Weights of a small mixture-of-experts language model, trained from scratch on English Wikipedia.
Size: 12 layers, width 320, vocabulary 5359.
Experts: 64 experts in each of 10 layers, 256 tanh GELU neurons an expert, 2 picks a token, a sigmoid router.
Training: a variant of Adam for the experts, 514M tokens, 7840 steps.
Below are experts of layer 2 (counted from 0) of a mixture-of-experts language model. Rows are named router (the router's row for the expert) and show model dimensions 128-191. Each number is 128 + 24 x the weight over its row's rms, rounded and kept within 0 to 255. Numbers have three digits each.
After each expert's rows: "comes before" lists some tokens at least twice as common just after its tokens as in all text. This comes from a sample of Wikipedia text that the model never trained on. Tokens count by the router's weight.

# expert 39
router:106122126167165142120147136147134126085116125148139119116138119107138134163145205058151133142167165098138129075142136140130120123103146133130129123171165150106123163117124090164142126140109121
comes before: " and", " the", " a", " which", " but", " as"

# expert 23
router:146145126150181143129112126140136143094140128157169063123134142118146117162134165118172147143114197093104126098112145128159121135090121131136092156091149109126117160133166106148159121129074125
comes before: " the", " a", " on", " to", " 0;", " in"

# expert 14
router:155175111119133098161130182134152131106137117174127079109114081166146124163143113120175121139157160149127121121123115088177100116084115144129154120102144108103111130108144120149141154133127112
comes before: "\n", " |", " is", "0", "3)", "l"

# expert 56
router:145127095115142136113153170145125123065177110115121102109125103115111065149092158140151145115135177118102142114116166099142128147132129167160121113098134117087136169128147127151109127159090108
comes before: " |", "5", "4", "8", "6,", "7"

# expert 21
router:135145120128109123127084144121123122119126095125135137109144122109131084143145157168166157158117147110091117110129093127172136116136116133119135098139172146111156135122118134155134118138146119
comes before: " |", "′", "9", "%", "8", "),"

# expert 11
router:116131110135136101114115169146135126075123125168141097088141142098153074165141162088163123151118195119102128092141126093165099149129121138159099108114116144119147162112142150146109126128101130
comes before: "-", "|", "\n", "The", "===", "In"

# expert 20
router:130141063134112124120111124151159130086149111163160091091137121110150090124127148172121111131105166108142103146146136116129126154123131135157122081085107171131142152130120141166137126141114129
comes before: " |", "th", "–1", ".5", ";", ".1"

# expert 0
router:154135133170145107147116116149142083109150104099158107117124095162121109122118126160144090130138185124111069112078120090140108143119141127121131123119135201130146132153138124143123143124175107
comes before: "\n", " The", " He", " In", " It", " This"

# expert 52
router:129126154144143109164119132114127145099112116189120120103124096112140120128183138111124133121146139135079106115117137102141134111127123135168113124167129156109144171116128105179128157141104118
comes before: " the", " a", " 199", " 200", " his", " 197"

# expert 53
router:125129137161141113158065140133130123112100102118131141090133126107137104124112152111152150151146181117097172113109123108123132101074164109127089136063141119105156161102119095119130122133112107
comes before: " of", " States", ",", ".", " in", " and"

# expert 61
router:106149113159130121152111139111129118056131128149151111101125137123140111140154185059168122094125189125119130096143139118178083123121139134151097122129125145134138175121121125139100132134094116
comes before: " ", "\n", " 0", " 1", " 2", " 3"

# expert 3
router:102122114149129124140136164127143125064115126144162110090124147109129072143140169084158123155124190108114132096143113087176095142145127125148089117121111146111142153124137112139116142140117105
comes before: "-", "|", "\n", "The", "=", "=="

# expert 62
router:098165107153131140109133150122119141099150129136151117115165118106123144143153188038147147143118136147103129115118151114121124129166158146176080122107109116116147132114144093129127130139145112
comes before: " to", " a", " in", " been", " by", " the"

# expert 54
router:102149114160132105148109129136126124062137128148146128105132134136136110143150201069171123089128197121128129101139129105176073145129138140142093127136145144123144158127128131137119145147107099
comes before: " ", "\n", " 0", " 1", " 2", " 3"

# expert 33
router:132104156121174101111113124137158172114144129111182105120133158122147123156137137145155149144141157125111158132195110105152062136118173142137125163103174103126144159134132107155127126120101099
comes before: " the", " a", " his", " birth:", " their", " her"

# expert 47
router:110124135137130126136114124128133113110168171150184100110154130137144109152144129132182121141135141098096244116158100136138098134122139162103103111099133146056158171117131104163156105118117112
comes before: " the", "%", " his", " birth:", " its", "8"

# expert 46
router:139129089144106083135125118155117131068109085152140091125111127116153080106107144104131103155129163111104156124143139122132088141090149139164098111082131159131112199131187132137122131112113130
comes before: " of", " is", " was", " to", " in", " and"

# expert 29
router:089108103132149111156116143114145115107135106158126103132147119109143138136160151137152148117142175129087129143141111125141117134132153117179108098093121122107120175117136151172116128098137091
comes before: " |", " member", " new", "ction", " large", " b"

# expert 37
router:126107089158132133142096099148115110106121119128139120089096118122169103166118150148152134153106179127117109124152126095144112131082134126140108090106159180116145155117123104139162142133118123
comes before: " the", " a", " an", " be", " also", " not"

# expert 42
router:131112086136129090135096114164150100120093082123150133101121135152144100143130134134180102140133186131081173114102105122146101149148141142155123116151149154122133123122150112150141154116101116
comes before: "\n", " The", " He", " In", " It", " She"

# expert 17
router:098096090155115144157129126150156120074104138155159147130134139117143111136155153098161113157100181106088130153139128121157109133195115148136095112123118149128098178134130119164103110120127119
comes before: " of", ".", ",", " was", " in", "s"